Weights of a small mixture-of-experts language model, trained from scratch on English Wikipedia: 103M parameters, a softmax router.
Below are experts of layer 10 (counted from 0) of a mixture-of-experts language model. Rows are named up (a neuron's input weights, with its number) and show model dimensions 0-127. Each number is 128 + 32 x the weight over its row's rms, rounded and kept within 0 to 255. Numbers have three digits each.
Before each expert's rows: a language model's description of what the expert responds to; "mostly gets" lists some tokens that are sent to it at least half of the time. This comes from a sample of Wikipedia text that the model never trained on.

# expert 41
It responds to: Articles and words before titles of albums, episodes and novels, plus the word according in phrases like according to.
mostly gets: "hylum", " according", " Episode", " novel", " individual", " Per"
up2:116087059124106154111175084125055100100137096113099121125122159143180161118086099182133129168123073139069175176104134135142158140066167141112108083110122153105126146136109123152090146150122091122116089144080095078151137160116132081089116117122099155123083147160114167106153114123162128087114147092137085142129145095122087207139065167123105183137191111132129126173124129106107103174134
up3:110126124105145103112078093144120061146060113118121092104115174138075093150109152130117058150162087127121096122132176098072195144049166092141131125146115159194146121137109115091138120126129081135085171134176146146131080117149132046192115154153168149097110099125193113094120074136160126087140126097151100190167121122100113132117121146144159127173171107099136146170058116090120129110168
up4:092141122148134089180022133123105135109152100126114195162161105110109125115132158181149129143162134166130131126071111118106105114118099168097171096140051090135133098083099153158124122105164086096069135163135134140154135151106091150067148135103109143191078183131164158119101193089142150124080155139155158101146145153135127161130141128164152168118142119103152123163031108154129149069178
up5:095127180147119110139157075142144105084118145151151076124144159124144135165109079205130120116104121141116152135127162124178136145148182156090105154115134157067133091193094125099129163156200093110073146161108108129110177159122064118079123146152112167122164187169072113046121114113163104078085106099165114128117027109118120158080137160069136157100105100098082133176072112122119087076120
up6:097154091122123126108147070210115153142122130124088125109104182111138144200109074152092136143124150123084150165095146148174159178155165156170139066124171158107100159064128082137101200124120059077070114102090140128104167231112096090111084157158125131125135176088106149063194114118135129096104164122124085135163081125110116168149070200108150088103136075186120102107119128160115136094156
up7:102164160109156119070109130193075218062137135144193124125134115082166090090117096155130108152150159152178131088114161206187141139137160125119087132102160132105168162134109185170149142168109118172117160133123140104094072089104138137163175109117153142078122112154098158162135131173147082121134135114185124091170103151126081135107112135147170122181112106115167153094147133182117086091132
up8:083053133140095117145102103113128189110096133107112168093140084138115116096103119170131136123118093096146117140094115074134076137001170143104090147141135076105122086082098123143170164184112172170130151141181097085071063097084158127172100118095196082049163142137128160125118130107108112127143108134159158156101082055147081091159157089143147131139132159104144129065128149106125116125180
up9:113074106059126095182139162156170084202085107099106141131146146124055107141110163142098147163098076104152111111136078129089108086109136095106122105116145147120132104140121152065058167033148158068111134166145079151175144150151119131069148125132114120137089171108155102097092171039160180128114136177144174142097222088141115121187127205161145119122140183117121107128080072102137180113158
up10:081072145097140077122167110123121132159065124127121131091145221199157136143079117139144062133064026122140141115097127179114158154137141158127121093111113161154167128144151106175041137113141107115151112164046151109111164214124100089124206171091114154118133141100126144062188130131149140166105125100136121114112076109122086119135102163210131156139139148127126089147146051105098094047114
up11:101199157096134142062095129232110191037135152151164120179149118109152071108105093140146136151154160127132131099132165183165168123141164125085091133134146129090165177138122213175149156189126122185102153120121127118117082113136155154152133080121150150098125093141070173187131115167136080119141103168145133100172098144164103132128133107134142147168100110103148151115131174154098107088156
up12:125155058143105082100125107111165106177170102141102081129103118138129168124184114141138129089134122134156128096123091151151066114134084172131135086112155162219159104090093078103127166121179153117189076135137094135118156134162171074089132139164089139143088109138134110073178171049083134144121199131120147164106139124085122190142165184113064133101151169119201116130089106065140120191132
up13:135104141162163141134115120161136175123133137176119149125118142168129114100113077161151130104111140122157160092104173126104131072189160112118144128145092120102078198134117089128111078111200217135112131131131062147069082173087166131163133148137163133137116114181103081159118110071104136102093101122178130157155157121149123129133154154124157107083140119132118139129136190184151094105171
up14:130082158184114109102083121120087156137049129122149127150105101161153149162115055185146098084053169171123113114134112133142106129109136162086107108089133147070068130103162161145095130170126207172119152146216109168107132133185133093184127197176120166058156167110077144116092168158094133161153113129125074098168125129095143163101141101166159102168109169146141225081079144165125074147153
up15:086163137179128164173087124246149089170130113125144147137096140167078100166135169107180096143089135158132102180121074148104114079173119124109105172165175128216096102133121064148141180079161127125143067110156097119139115170169065138125136114168148118108136080095147098135175165140103173198053117129117093171060113123142116102199134107173153110072145190179069110114136121115159166134111
up16:169161092105107140136135155140129079158113070189145138134103088191125128114150075160139070178113110085107129155154152118120078120122074105104131149151182139117109051157164089117118143105150169077116135140158123163109108131133024069096112193112143115103134125084117127083137139120068187108128122215131117173100120079089063116156111136158066193076102141147102170151089143135143151125129
up17:066089038130141140100098109139072184100064080088092156147118156142132147107112050159143160115102105104179138108109101128130147150111100193136172098104107179088089139082139137129058136152059110132119127165069123122073131170119107106145135130121119173032087154156101071117123117137163120138101129136114147121148140085104103240131074110127177186146130102083109114147130122115100082164140
up18:101104147111156148114131118179054140106146098137145138124120138169103101115135125202116138103148140147151133124126160130148153156128088188090047062117195160105144171078106144108086127144072129139115160156074131117104141122055139066122156193122140159075114167122054144071141122143141113082158108113178084115139113141067076156136109120116201120143134157072089124114117109155113087122169
up19:099183121142088178101171102117152163089124123158163145121142194144145128159142107131161119091104104149101147145144177106104143172114181119150083119161090148115123116150129173109142169179182115180114163166102074139116118113077122101115089148142154171139121179128053117142085103115153132079069069113128077115140092074170119171154145167132137165131190124111154172133156101138132145135165
up20:097156139122117118084087106191106171111102116140181120205136099090135049128128070191172149129144123136144107117130184181159150140149167136082072121103176116125142170114158191204138144182117085174103149125154115112084073110105164115152155165120145125068132108124084155175104109143141089131130136130181087059175122168138127114111162086124180102164101122100176149094136126146095118106115
up21:171113102158150134150062098122133125108137123109134127093120088146131110166133183215153042113177149156032105146114136113075109096103112144116105098147142126168079153081152123059056143177095117098062110153126165064104125155156101133112142168169119094133151099142110154104146240171179127134104153108129132111100100193131044177082123191156194115104148123122159142154081075143142116100179
up22:143119096135133125104131098142071165132129136122143115133118167091175182129137094223151100092129095116172132123090121127135104112144112120123117111132153099110117142113146112143103139162075084137095112131116061182081120150049136092124177108128144143131128132129100112138142144152149096127094151057095106141152132116088092180153056135133179134178121074103071124092120058113114115147182
up23:098092085110200196101128143091114098096153089129144042148117113154113127140104126152088135073107129143149145152112127106128161128139126141082119066146137133133185125101138153127088155139109150125155113120109116116154131078099144108116141186126086145079113184124115180108141108133187125102139158117138099095136172147108102132152139158123137114061211113080138101124135129074129114146137
up24:123135124109084089125142167137142105091142165073142169137145201151131128180096120109145108139138097116132104148086163140064116088136151157150151152122064181144122083065117105137165161136123071110093092147227117109131140172162065111090072108152141085114159082112185127111098088105092168119075127140104146112117113182156077148157139133156115152087156114124125145171121129120147146106118
up25:122092089165135140120137077097159108172048133108117162114105044180145180166120107084157118108102132116159141156049060108119123131129109140124163095135108103088085124117167099139130130141118177127116105171123126130111153160086088123101081106141095105155097126092106116090149140115141183132108086127130103092132102105158113208140081143131139153110155106131105124134069151096163148158150
up26:121155169111122119062096123229122178066122131116147143167140120070144078097101087141147140101137146133149141142162167198159185124139188098152107107114131117103144165108109208188139163159118110172133169105165109127126106114128142128150166123137142152114163098172126205163146134150136074122173092151135103084189084099136133083110122115136117108161093093095173142089154163136102109066066

# expert 1
It responds to: Function words like the, of, a, and parts of place names such as New York, United States, New Zealand, South Africa.
mostly gets: " States", " York", " Zealand", " New", " community", " Our"
up2:142111099132155192153085142140173060141100117133130111128132138159087095139148091131112121158148091162119132148098115143079119119147133120091155083144077195156110112142167082075125203111136119036077121102094092110146121108156094144078093149169069035160169147097074073107159144122115134169139103119094093161101150103105056103128154132134121110076147077142169111159123102091121157114118
up3:145115083110068101163157158117164107129099126152133120200126103105121162123118137127127133170160072144130153137140095116090098136139111063125125088206160152138107066068138136129111149125177114045101111116155106143150136155146067168123121133172080129123097128081147143120097121071093124124144136129067110170090203043145166051142158175157101156135118115128171097110114123150159138200126
up4:150116105143052136181160098179100139115108119156049110127055193077085094149134158172162107120104147122112124126124090116190112132049153161129117092135132186125109107105216101075141133135099161128146151112135110097164143152137107229143109088172108147116124099115116154126144117086116130108155148134140088140084151093152102142121126146138072179091111118163148074101076084122119176093101
up5:149163125139092095149131158118161138152135114117155066193095116143089123169165134075146129107101182057144140113133151096147102149083127100144117126143155125182114157150179105127138112102126109138115114072170097090114096146134111158054124128120088114138198117107186113113058199090068104121098102134067150130102157074177188110105196127148079134133121171151121096106111081091174139112143
up6:118137139071145149152156085063137125132086154184091098167140221105108205126161167178132080120130134082085166139138074106110101108073154092122150159114143171117137098110177093126139097157159141078130100171173133156147155127126121101115132122133094045144117130103098111108156126122165156083154115131131104178159147122155165085088152213097115123105142143140144124165103168111201184134120
up7:101138083164095125137167147094113130136171102068125110164118110096143103244158089070097131125079168112169087193100105069086071116088093164087115122177145131163161147069130104037109189109150142130136117143157121139105092140137140181143091137102072123163067129150163094116137152060058132090164160126146167165100137132146075090145205126105122119124133132149120122147101177148224155054104
up8:153170116135145064130116100125170115187134075105132131124078102180089075097190106100193148175059143144156059156179157160160100101132119069140203129157130126144117083163129092115179121098122113114102086144155092150100160155104096107117132092154093139118100131089134154094066065129126170093126116169092111135129161133196134091122123165183151090130099116117109124153049084127183159144103
up9:165086106160174052208141142162143089124128118129123125152226175124110113123155137131110204110143150154098175163138130074153058157093063100179109058112108167142099089118097096150095149122176107080174124163130127114159157078113159131127135102157126152169121140104152100116129157056124104128083088109037157146092146108105102075118103091135165151091178127085158127091165102082119121156115
up10:158186160067080092151075185102091159188109170059138144173094164092168053119192138107116135099039130115225146133154097112158052111134085130114119083162130097117128100165179141102119113099089167122108168103194130081105091160136129112142112021120113111092114151111082102086105114114175156140190130130114151186087145144091135142191145113105114167144131118132088163118096177144154121073124
up11:132120133107123133155158077092129105133128131067100134088132130072119147194143127145171148177106161128106089192153088123112135088107147157176154174155167118176114120086072118121117099102129152088039096157113074087177120105139128139079169133099051076178132161129115119118066111071100135135087060141088108104079154071098133112162087138159141141074105120119101131155113104101157141088126
up12:107060156094149095151139108070119109205115136155168104109121102162134171144106170141099174098121078100140138137119162121060135155141161133153118136112164100114174199149136098141159114130159132212074152126066124127148094117120150175140083155161152128135122169123171131158180133160134139124118121192073090146105130109142165152139094095088187162165140090116107118143159140105159078155112
up13:119120091183149156140105152099149102201126171143152125162133119162141072148143136135094116169112158145132100139128136088119124112064111100089166090124142117115064132168132177118135135101181159053124093128208106102185121100177109104135102127134124140169175120129166171077081122057168138126080150146100144074074117099178147124138157121110078092104131148093065128074112116112185137137139
up14:114097149136112122159152162160124079083126161121107118149183140119059130148156167144145125111126087177119129151153122134020171039114125101178140057149132148167121138088182145144112144107119129126112165075137146102127125122100142144108132137121093120103158095111129137093128126140134183160109108094092113120137172081082116136119201130162155188074144154160111135150117095103178159122119
up15:118072137151094110109149127144156182156143103117137148179094123143125137130158145160124135188068151140128142132166098086107128105052107153118102106152070128149097072092102096082112116093162116071135146203108090064173143197176208175122094127193077112182130116094082111125072123156125220140129103189108097189087142078200088069133116115166120136083151150172106094095150179117191182142136
up16:130127115157106116110140196121112165149167163099139111148151127117155073163120107138190153126017156116087178099124080098120046108163131049146159118184134100120105124176147125159104100164163090124108147134174079141141094099180091179089142207183135121151109157110077176194124189160149098110163120097056185149070171137096098096081113125105188156150134130094126130148148105147096140128101
up17:149163093096163151086091137145088170124117145154122128142153106151130100131174130089138146097163174095170185099185145171152155184184164176151115085129164122089140139160070131142110097154069152144121160100143151142141049101119170112155138156095156121093093148113077148156150101139154130085161118126179104149133117095070118137156117083111124071174107098089145092150143189115104092136111
up18:187092071114097113148166153180144126114124171121099077080134140100077171148103216171055110110139171102114079113137128146102140123107132109153159114140123129154123095082120071141141132131118115060102176125123109125129145146201103170151094121163120109139114137156143146154077148072091147166109138185035161156160106129129125133110131205071178181099112147176161153182074126108180105128148
up19:163150109197107094150113151150141125116058112149062132158136167135133166101167117063182137121128136159091127113132142091146118070113137106128136078172123197110186117093155061160114178067092145115109099147146083121131088137116074139135097116097117153167140109132113135138072198120155174140139087200110099140116092145185164162114144141177128097068130160192084108193142130064117145061142
up20:109137106177096117164166138160093108114083129072120147143144139120080168139090203136114093122179099158128123130088116111139122134128073168083145093188116130131078081099122098129202125134181138102145094123154105122115184166173091136137055186101154115200115172052123106091136068086143210152078147112137108181141122112228088126097136180153104124093130132145097144096111094090110101169105
up21:143134106132102142181183080146123122134102096135068131143132169123107150172118119055140148113135126135069151142083102148090056100128130079092170082082171154156106088171233134112068153113135125081126091161144110120159161114141159106087112161089140136125179083132146070132105128071116135123147111198066113110131150091134131110184150149154125098140157122145127074137096085131114153165184
up22:131106141121147104130102143113165149140135070120193137139126112123148087117093123128142162148153119160130093107085083059109087104115091126141169081164132172147086117100141120126112156088115137135119098124146122061153183200140134151134157174194102067097124134085163077134109161125131154119134138106110193136089125117108155200133098182109114126107131070151109088123140097077181125088164
up23:115142069130098128174104154115172084123142087128096139078091125145124113131170113119140106123156080087131149088098101075145112120114120079224139124160170094118158097083138107118095128101132158119087091115111054126142147162158083161154099117128114120137185159147083092107148157110162183153103089152173081183161094121175114133128175081133117151103145152153157160167123112155134187148119
up24:147094125172098146121132160117093112155126118140101094131101155165143159131173165140156123190122115095115131142074100094075113122091122100114208072168128101134107146105148128010194104088164146108094120151096110091138167159152107128148088164188118101097134131046201119120104121134086166186128165142105167175109176099121085151166152161136120192153138104109126129135100127159124106104136
up25:134135154177106083157092118165126120123100123113107165156139208175162091121163169078142160091143165126122171133154094094086160106099140049163117164159050123152118118052056128160129111051108111086118116140127147165142125184138094147104130093102056068183176169089081108110143158126135118174115122104129088136106153132136100164092093156155058127137145182152094169069115148167126175185203
up26:124139062105150057116135135140116185148125155166126091110151116132099168163116191105115073156165138116134118154196109162128123104159119130073093120112093147171136126142160118146152099129140140144136152146059073169135088188154128122184131154137147124126156138130145110177132161135117138129160133127152107105108095149114089164098111184084168119177128083097132104179170151132149148142128

# expert 27
It responds to: Pipe separators and small numbers or percentages inside dense statistics tables, such as 0.36%, 0+0, squad positions DF, MF.
mostly gets: " DF", " Ret", "ร", " Socorro", " Toyota", " 0.2"
up2:125134096169099143103080125143124129125095137118130183138114129134110137150154113156097125187142119101125131092140120182082073123116111159107207160103150139165161134113167139095161176106112074138049102141100128102198150205135116149119094150116107115150146085161133111128164162083098145119198113174095173156147149152124151086148148149097114152114160159176086091172116165114130146143164
up3:154126120078049107100101091201153157156106142095083168132120077157098096070178108150138134092133106101124184140113105114114111097100145160129149072117111146143104112162099101115149132094118127107144144165138147098122130113134137125071108121150110084190072143071089134139060130057150121096157132152099095076115121135124164141137190129142112064074162189164131086143118082095128153122164
up4:091074158124130165142114122151149120119184111151176142116133102144123113123247136103153019158131175147110133118138124100131119123120144163134103089121199089170128156125088163142125144168146128126094126115108123096137157100166122144098194121151216078093107095124117148096208141089146139126139151119161146171153120176102063119108104106074127184116187126181156101124126145147117120126222
up5:122154134112118176121123187157170150070110140105130118134066069119160159134092138099061130124151158099064097094061104104146147120151141134131120116054129189187122106108106143101113120141143121133139150079122087103110137158211123141127091123173163149073118071115104142105196187152201121147108141131114140123183081154101096135141148125097126079132169137163122134135143101109095129123132
up6:145093127099123088120159115117184050153118081138103108166139108207104110109164120115127083120150099133101045165122080086104081104067167147095231184139081165161127134087149078098102107116126096123125101133124138097130134157145133141096165160128080081140088093048132071087126104132150111121085107080087141160126162161130142089150163171165145112112084144106098056146045135101160155156114
up7:130134106131115086145239145081128130093145105206093135162141156126096190206128083076157067140115089157128162106081149113102133084082133133083169102169126144129084099106138093102145153126173157042102114121167131131109145132166080132119157135125124069136138126101122066163119142125111160189126077153104155121087118123152096110129165159119061174110119183199104129085053098121120142136141
up8:145123090137181104160106100150202098122171071110182114086120175119101117185156139130142099144061085169129090147138123050083123077092090077117143079153106114180084095133115086097111123113110157058132128122148134134059149150117127192147116094147140092166146138153099075107125153148127138151160082165115162093094156163097208154159107091100106167062138126116132102155164109121162170151156
up9:122093111204127093130116154079183088126126113122109105074184104088089142171159202140136103193142172126092151154084122114153092081092150037106107119182126114121111105120149095080128136121135121155096110140220102090162115131098137173154104073145143102131128160091144083150111119086076165133132173124083151137098163119174163114109146114133110120058071148115096075158155103139138131186114
up10:122073146102073089177107170093142058114115129172147123162079163189067102171094126149101104123106102123159191159121148163148107109126124172119101103211150157135116119060118114120156116091173189155095139103095124140152144096178097142113065145111087109138084049098137117105093137116118181171144105173122059135074172058137119057108149151152138090109146123142174121138063141101167138112131
up11:131174123164186132134137161104133147127168156102171120134060113091131179169138109150150148204190121161112102104152106181129124112175110172148135115097109100103189147113110161148088104158121104157069175183149109143121085190126154132124072188138138172134109181150108120134159120151142171120123119133104126131135123133110097109146108140110164124155106104124097080129144134150144099131129
up12:119173169118128137118149169081138148095171194171149129118100117103156143150119094136161189111160124114130132134192122148168142133175155163121070160069111110065180156154110170204123128166102143165159160098103126135132023128065175118140096103148150144105076154151123148179139051150168130053186156067123105144123161131099151074128109100096125090154101125104134115122158151137132099158099
up13:134137099105136147129141117188205119102103088125142067153145129119095104172094149122094113165105164139173130149109061125156069130112075064102090134146027125131110126088137149138078121093168128084106098117119106108138155154105162156121121159141093123161095037072148113116142118127099191094113104146082107133145143096164132122168115124132062148146133137179108156129117138158185116139134
up14:103192176109128148080148175093096152104188184168136133144131126102130147107148104160181191109161138121141153126159105148169170147183141179118058128086131108093152144149106178210145089173123170164169169089102156149114073084078148101150104101139132159094100182165133179172145071155146078068204135095140135136130147153079149087131112113054130129150079161084134125110166179119098089159109
up15:081113146090112074140084178073084137105143130167144111139078123090138117114144126142214158124187115121102119096161113135168116146157130130129055113067158110116111153103136114123101086127144108128176125091060153145106054170100130101096166105136142142070121115145095142162154095104163126130149150112146167129108172119071159096138061110105119138105089131099111145149150084109137162153166
up16:166135091150162155137132152097133139199160176160156178108119092217156160135110150095095092112201139092072112149152160156094128131175133118130115137127153159192168096126153146124149077145160089176179108119069094108153165128081145191165101109135186105191158097052129141098101160175153099132134156135177159107133108118087126137076159194148088101132140146101188151086131053088143091081183
up17:160170088143068150144097158120156104116107108130118148100142126128120156133154138073039136142132128114124094081127110106121129072144110113114137124133086124131132145128199106092100134104178172104121136160129076129126172146131060180128188177124049116142167123151100143136139164157127122168093122172121154117079127132131102110127103163149123144078130136223161126177108150070131189146109
up18:101081102140100100152080096102121080154040104150152125134107160152118109126145140093145096090101114138128099141105129105119136095092107133107137136120133135092157064127169094098080184110139160105093095127114097120118130141181081116162119115110118082152123135136107096120113106148104146114130107221100126159093175119098139093118166105133093165102131147127119134147047065085138155112170
up19:117168100175121150076110156158099157145195118102139087136096130108151133167152111123112173139102155092184079128153161121162172168153169177124152118083114124114132154161109170095130131148105123163096172109137113075146090101199155148104158141065174117141116173139068165183204130113197094132155160170194150229129153183094084125112077070125155128159182139155125148118165098120129106123115
up20:138087146077091112140127159040151096092105138086168119107195124141072159130108153102115090092112115125075128137105102089058104151106093103129146110123143125176065166060179148147102167097122072111132110145172116162194122102127158124101118125154062115111113146084107135099183198076078136107114158155091136154082181107120187101158113098169099112127060082160124121172114149099123090134085
up21:085080128128136160151157114102119123119031053116110163098129167150126157137142158145141103092114171109052119076116101103106115143112110096099160121104149176112131090139142103105065126111108163065108107147185084124108127123099116145037122182159090148131119106162153124104137150095138110125140163128155093152096103089159127171141138128109148116125110134113134135137128086139168113185115
up22:076134155123151178163135072150170129142182121106146183120106156163139144131117142133045000181125131154121090109106136142152151143182151104117126114157092187120152113130114118120141117141139113129166147110140071109123130125119100129119187110123146168156096098119125162151149161143181123148100155126163121162178091161089063121038107106092176193091185114195105134105180131126120102104206
up23:118108133162072098107149185101087144127130182165166133184119114113095175068139113173181162119110121097139092091162100153116142115156159149141076129122124072092108135149110174202114087148071136166127132123115142114156096110100142094171140131149097135127098143140121194186115099095149101063167094082114128167170135145107156148132111112178116102210048181097119065131171143078090135151122
up24:162071145125105151117113161099150122128138118095135107139140116144114115150128095161178098175097078157107074097111101107116102097135160158155135074164133136178083123091157158159124188106147119111130074137088071089104099174186160141102139066176162105127116074114165172093178090077156128128154123149079188196125131140149117109107102112126068133109125098187148168160099146123134148148153
up25:134116126094123084162117155143153148165069137130125141126108139159102121122147148083073122111139125172105108101146101082110100085151136107142143143104140152113051111084158078122080156118143124097141111155128083145175157107155054136145140124178087081140189127060124095057133161123096156146128113161100138240119125085147133104168137121081168188058161179175162062129100096157156183112137
up26:118146089143143168076129113138070155107171123123136110091035133113122136131159079131084124116126136123149084113144149150109191186156167157116154130086088139150157142156078155103099134184133144181127207100116095101155107148133183151131086158062159111127145172153095152115157154089153063138080128180179172190177142168106089117127104113147180125150194129135176141136119115108090112099136

# expert 15
It responds to: Word pieces and function words like as, has, addition, often inside species names, politician tables and filmography roles.
mostly gets: " addition", "Gl", " suggested", " difficult", " Main", "According"
up2:091032095111090133113064095182103207107146139109117091110099178099162179077162062153139108128121125137124133089120163135071135132063131159115153155107071184130124167115159133159119065120108165131090122089167101106097086184171127116111130157125136090100127147097105179107139153114118117109072133119135119139114136106082121152077140075073158149142097143142145126162125149153157091103139
up3:157110172113079127184157133134169089164090122142120140143102156187130163156107097132092101112101080188108035176159126163087133100054160116085116168112115132164165148064130153157135123114133173129163120151100076085140134129132100143119109154107050105190128087167108137126111175118113158122110101139129076129102148113140154116178154148135076130089145159118139119148081103121132139131112
up4:111094122087113132185137128148173046160133121081111177139159057092122124220146084121085102145094149093171098146052092149125105112100081094165166128141145112145108116110162107039074146109186118126076122146144104154160114172150048168125132125129102128075197118097194133068113125082163200120094129135096134164142090134145055161181148096170123141098130147158101122139118133168152169176078
up5:095175143199178187121155153088170161089165121124160119158138144105158139111145113146143163150147109114181190116197125136151162155145154136092069209150174116115178154152133152142141117177122076175176185116128171134108148096116156121100139080038106103128185134115115163112143102186152073162165140104154098131150097128117102157174057108123124179165122147052143123138183147103128139080149
up6:087138089130098176097119111144096122090072115146093175079124078085169148095094101112101151150173074116111115174201152139115159144142192109140105158082109122111143187108125187140167093148163158133095154104145172118145107145131146120152130135106144115067056169175104138141164177182110078145115131090194112061142123141086118185137081158141161120163107101109099132121186155125098126112179
up7:169092132124104127102059149145175131107113108176103096149161186121175130188101121142081115134107137127069138127145084100106104078116115108139169123196112135120096084142104137114130107066126106076129078160110172177119131138145104077083093128157132121121145148127132098064135087119119156107065091143078178152067175180178152137172127130099117109086137137168083108164080144078133149132149
up8:111166109076091099129107182079151078067087118069180104130169126130100101175167117113108124107063158106149116183150117065119129080151110152151137120146146152172118114140164117093101160113141117131113120152134092144158171166132125144156087118227132102117129147140115148154109116090054190135115081136071094175131159126169135139091138155085097171075085126113072130158101171176141103147128
up9:086149110176092134139115148129140123106162098137116119155088169104242135067145112156079093131083041159161099114104104093108109175169136057115105168137111128148144107128125154132054116166146105085136103125130112076178129100151129108100120116102114175079193078155149064138104117149129137091086130110119132144087124086142111124129128118124160184064157135084094151115119158111112099117121
up10:137084136092056097155085124155170077123143061135120123142109177114149164135063148128135079093089175145102109164057067127122087052138103119094138108145145197141084055092121112123079157163165122088168130145178118130127157147144070119098110114104087099165108190150101070090109222111117114132111126108114129070156094131113180094101127166131147130112134131116133131169141098104144155150142
up11:132160141126071131140129093155093180126120107166088150155112148094124134079128145108119148181101116134134105086124105137124068116109093142133166079130122081105122113055107138075137139153202163108087110100136088161133148103096085130084139123116080116125114086061111102065163143099136156106107123120109061157095103141173142126140139131142110140124085175155113146144049113068121155211185
up12:129069122119093114102082130137095114126064151109158178094102104111155083122124179150113172152135096132094088179168117122130131112142149159083167179100115106147119148129135108143067075123133171101147090165112067120190101181155127168108123141146118145147105131136159074081097148130081144125114053172122105074116144109120085112137082139110111140129181137189096124142136129170109143113111
up13:167117043110112094177104106062177174141172081104087063166099117162175155124144086159140082136109119191090098161090143097095127117103102104141163124160119122156114097120180087156130101133193136112104090136136111143179097126108048179056156130112157135136072143114141070113117132112130166196072185139109111164098144123156166139121117136144153131132091154119157097110109141124136114104110
up14:159140080161126151162119164145151171198071103133098104128111127137091146145151152128116175103131109133124168143178060151105143130152061155117186113173168112162119163139128143129143172162155094129164058168185125130116145144134099126063148133124092104147093114098097104063135140166083122173057128092075132139099121106155139061117161187139131181081126117114154126120129081118143172099099
up15:119112088145078073152111139147140119149089166129151118099135116125078140147097084156166134073092138147120107104131084161146122103133105070162118123167164121142135119108159106067141107091110117065064131131107091118186183152104126162147080087178104118169107135129151137104123132101102127139113112134029145072091164098129117167129165183148126108085153128141178093161096120132115135155133
up16:168158148159098140167092150210086133118134069147126183148121093171149122169108102060115085106103180175106110173176039105184136048087149182115122180123123139144128114116195127128076122096144142098128082110182105153140089135149108140120119134080079141140179113139078181145113155088157162153153117106113152193135152135103132031139193151201133077127161108127107130154116168081116131126111
up17:114137151150150137141106127059115162101130092152073192178099099129165142119224088105106037145135140150140115124163139150129121094100084091170089078108150115171123097121149128098140167136136120156107129138113101159111104055124089082080156131111142132120147138127127164145097125120151140088131117184178165215128094117129132140118223119125157137153162170175066131183117109115171101117087
up18:125124097079139177096137159194144082136113115160145158113153055102160082145130152082127095133159070185149060125183153145122175161140168080092117145131163124134151137040126134094168098148182139112078161084154142137145088123124170169109170131121094136077151111172143111118080174162138132123172074112134088090133137185125130109116106114107058065201137088084094111093192113110098101150142
up19:114124175096101085137081129125086117140078109117106090156115171112153169125101173130146148131144141099116139123143135147101127129128119094130181128138119120125154145106141098102124121059116140119120085132183163080190179152139111177138130120147145122120072096117110172146087190112170102109087171129113149136140164135124119141161127126158111149162140090136100052170148128108183162111119
up20:099111131137126162088151073138089156099126153133148129039113091108169183063104126120137197101174091124128110112175145138133195160178155152125081163106121119118153200147118151107110086162095104168137191104145128135143137145120190147162141100097129149081098110140118118140153100172141083078122134061166130077123090157115147144115136083085132102183061152085113158091163145120086099103152
up21:077098083128056092122077181133148078150103141089133142146075109165149129153145135172176115098120144139131167151106144108099119131089103115109182098144119157170115142081113119078104132118127163151122129149130130044128121116146109115112099142133102126093126101095104073154126137146075159197133140150132163140106156130141127050102156146075120140133062122189168133153078145149162182165114
up22:152105068165139151155173095150149127174151086149100139126122103202133114166143088108059084160137122158104073156121129119119089140155117131151175151116137153108137110076136108128110124093136138086126161117157111117107123093161151171118131148145112087169152152049136152093139116084070132162093104117067107146095106131125149122140121153118109120109191189130179080169104146110150160143179
up23:112087172126082110143113167100141093154121085179144149178023113145088154149106164131208145107094136105115116075121098114117148084079050183143176108134059126171097088137126123110118130105161166139134100139175102162149169149113147182142116125118094108095153121131126106055141181088117126123130113187034213188145121093158101123117170192167114135117100116174125145114080121108141179119157
up24:124139064117122167175149090175125174125115135144106139086075139148115114108128104122111051119147120119141133138128105193126102101105118150122118093158106154130119081134146105136135134130100157111074088156180122117183100197177106120077111087158140094101155062102132038153133163084091202110106074139065141122093142081094102131163122096157104139109107127121111172180116118155117130149164
up25:110141104146120171110140092135135156076173142142144109012085109127180169085125117108151167094138111123116080105194171126146177153168119122103093138101146124131155158152110143108115104196122148149153168106128099142168149144133130153189114120095121203077139118147121104149144127156111084105105097046145150088128108178101190166119143085110171108171090127085123145120145149130106076141143
up26:102155106126092194093132089158060181100115144146125160056108079107200150079126110126146160135179103111141088120199170159152171162135158160083078155098110106135159209138115150135141056144116126150111167114121178144143089114137190112137166121096138165041101172178101155126111115169155082076140135104162104082145104166090119158124114082085134125173130113107116148110156166104094065098169